Below are experts of layer 12 (counted from 0) of a mixture-of-experts language model. Rows are named router (the router's row for the expert), gate (a neuron's input weights, with its number), up (a neuron's input weights, with its number), down (a neuron's output weights, with its number) and show model dimensions 64-127. Each number is 128 + 24 x the weight over its row's rms, rounded and kept within 0 to 255. Numbers have three digits each.
After each expert's rows: a language model's description of what the expert responds to. This comes from a sample of Wikipedia text that the model never trained on.

# expert 51
router:125135130130093095124155167126090120104087128111081168087144128173146105129177103140140143098101137159090115155137126124108153125131118132111146154094105129127108113132095111120139102066165103
gate0:141131155115153126120157093100145119126134179163138154127101141106141109089156121108113099095150181131165105127161129116141101124124169134088129162155137133142138158097155088119159122180145167
up0:151132117125137110132144158080121138110192144130130097107117121119123139148097145144118093112120175137143156111114131133137109125143116091117141097151100079128128175113157162126150141132137130
down0:082121124138147106123112098121125134122136160151121137125099134127169088168128172124129128094121152176094122131090142094094135081116126130137097109140109124118115132130113175158150120134116128
Description: Leading number digits. First digits of numbers in sports tables, scores, dates and times, as in W 115–10, No. 12, 2R, 4:52, −15.

# expert 62
router:088128166123105121162143150100118104104112136086145153117180092155149101132142101126165154081116098128117118151123126083122180147071141130122172151107101097149125101144107117108142104126129115
gate8:095185136106127131152146149098135134150103151115129132094155117150125127112164107128121119197116174107127108155143130098131141113116125087129126139096131127090114115133116127130106060173150167
up8:129127164104116138126122130132110103129134178126148133119132137136134150117132112105109121140152135096111155120079067126137125116120077106156155119124130162124133123130105106164174147114109131
down8:177109112135169123098116086173105112143117146152140134140127152158140148126086140160095113095130136158124075160093084141130106118126161123113092113157111152133133104120080117110158138140094128
Description: Song and title words. Word pieces and pronouns inside quoted song, album and show titles, such as I W-ant, Never Sa-y, My, You.

# expert 4
router:114117150085108124156150139099116098088095189127108158123158105142136136107176111127144154114078109147103135149149121108129139139098135114125140188117125110136134101108119117129114104094148124
gate0:137126149201169104133152118102142125101147125102097141101107136122115161120133156160123139116101149132134154144126110182128133117132113126143177107131153124101155109142149108167153126170121134
up0:166081122154134131128140104118129153117117127136111158066118113138104131144127099138152136105096124111174147130107109112082131104124131119123142135123131150095121135124177150152157085107152119
down0:121106143083111109113149120102123143127151109162123080113155094136126144112120150170125122122161129093119120145128177142116125113142136128122145121130185164084129159114114096142118095139146127
Description: Verbs after auxiliaries. Past participles and verbs after was, is, to or be, often followed by by or in, such as played, born, located, released.

# expert 59
router:128119143115095092121160161121077111105087133110068164088145124154150116133168101142138127088113123140094117136149110131110137128128106125126164160106113143135106109129103119119128097071178114
gate0:136143130146154129127090149132126169147152145107116126144138084144106145104137094112071149113142089135103094105129172112133170146149152159077125103108132140115130092110112138114101101133078112
up0:105086093152102113113095114143155125165132119126152100142092118143152087102103100109164097172146151155113120065105094124151125125125137106152114105121119113105135101086144139139153150147140100
down0:125131125141117141149123136100129104106172144130139114108108101092152121158129117133076119097152108140097109112125153119118124109136127119107160151149104115151143152115146139128118127142124101
Description: Leading number digits. First digit of a number, especially 1 and 2 opening years, dates and measurements, often after a space or parenthesis.

# expert 56
router:097111142094122130150119150103117098103102161079122125139171085154177126142150125140161133095116111141105118150123132079137153161091134118143152157087105103151152102135107105111130110122126116
gate0:081169126103112149150145121134131111105127156095167169152146155121100104097128137103126111128114121160140107163155122103152145122113079157122161151120140146107133141102109091175097138155101106
up0:084129126134105152139145102123089118108140161108172105133128113135122133105077103098107105102114097095081122127106126133150131172087118128127126114158136104104130130111121135185152133105086160
down0:116139103132136113144129149099126142119143136134118190116122068152138130127158155141117128138095129146141120125140168147123108160105142140126127102061127106160104071155146122119115113119096120
Description: Letters inside proper names. Short letter pieces continuing proper names of people, places, taxa and clubs, such as Pa-d-borg, Le-ed-s, Ma-th-ura.

# expert 2
router:101121123112128092166150154093102092112083157124105175120163109134112140106181108112156117136120107143098124134178127115084110120092139126121154171119134126163125129144108107108134109108153121
gate0:121129096107106104128110127146110096159109176111153131069123135143117175129101138150098093126123111103106126102139130134130119083142134096154104116145111099173097157089152119138105069080115119
up0:162124127117100079130160098131137166116136129107128142177142133147140140147119142091147136120135154153109120137101130153128106114154143157146156142131076125082129098111127150162123098118139149
down0:168133156124116102162113152146130111122127111100147133130127127101148156123100100076125137124140126140116115135117121110100129129129126159143127141173128127106155111117127134133108141136173134
Description: Verb-linked function words. Infinitive "to", modals and object pronouns after a verb or noun in narrative prose, such as was to, would, him.

# expert 13
router:112122132098119106157166152085089083108100159121124148101164099132129141097189110120135151108087113142105124147153123118097129132093119121108142170097131119149116092154122108106110127109136123
gate0:179176124119130122144134141143148104141105161115110109152119160104119116140148130094145109118079144109145185155098160151107113147173085136129136142117096089103158126106157123112143128113127096
up0:112116109129113146159168128140155120108167118136168161154118105106172119128111145134143130135137155154140141136088136146145111137117168100127147106146138175129121166086101114120114149156088146
down0:135134133124152107113124124151086130147121124120121117097134172108116101107127126112108117111104106108154130112102134138103119095125085138113164114151122110129133114130147137129136141107125112
Description: Verbs after subjects. Verbs and auxiliaries following a subject or to in narrative prose, such as begins, would, been, took, and verb pieces like act in acted.

# expert 10
router:114118148086109117162162150100103097101090171114122149115169101129138135087193111118135150106086117142104119154153131116106128141100129106119139176102130106148117091125119109116124120108141126
gate0:089156102054107147105169089080118129131111115169140113138115175105088098108141148136129158126089092151137120136100099134162167135143122137137146145106095109127141145180119147154133159111152138
up0:114153111118157123138174135122105172089105118119154117119142175145166132109149149087110112107131090146120116124140079110143097139077136172105119138156145106143122154116166130120147142116099119
down0:103088140138106138142131078137113113095136150096102139143136167162113154148129129074159104120142146132160088136170154106126115146112124146137147107113136134121163107154153152117112125094147150
Description: Main clause verbs. Predicate verbs and auxiliaries in narrative prose, typically after a subject or to, such as had, set, arrived, developed, responded.

# expert 27
router:062116139154125133129127181108132131095115143121101142113168116160149091149152105135126146112083114165091105141146091121127145146096124105115172150098094148134132102116121101130156109078125139
gate0:120088086152097121130144123142094127156125105121135144095122065116137129122115105134142102197103154152149106143108094110099124139077162129131152146155109107127134150154125129092107153143148170
up0:135128156155129140165153128164132121112121150187149106128125165125133123157135094158116102087159144119100200177098110129101108122107132121153093104110167112112163094142134106142127120156100092
down0:129096134130106049131094139153089111098109105163128120114117112143143129164133157114158112103097121092131129120093125123131149107113128169210128143113118123145118139142068106120146092129154120
Description: Year digits and time nouns. Final digits of years and decades and ordinal endings, often in sports seasons, as in 198-0s, 200-3 film, 86-th minute, plus century, season, year.

# expert 18
router:092113149150113129119132191112130119096117134124071154102171106143138089147157110132134149121102093153092120135137091138133156138081128090109145146096106135146139118124128112136157098080127138
gate0:135117132097122134152119174136086104087137142164180088152143114142109148100142130112125111071119098155104080100145178130129134135080137127163086128125162100118123127119131161147114130138171143
up0:102114119111116144128131135149136129128150114126129123128133151124094162112156143116129109108141122117113121154126134149152122097168229130097159171128139171135110109126112146137141137125138144
down0:141130137139109116161105097137137143121098127105137137133084130064101127118099081153144167150138122121105149115156171130086066113107088133127146135127124159123109109136138127147105159153090138
Description: Year digits, later positions. Inner and final digits of years, especially in decade and year ranges, plus month names and century, such as 19(8)0s, 1939–19(4)0, 200(3).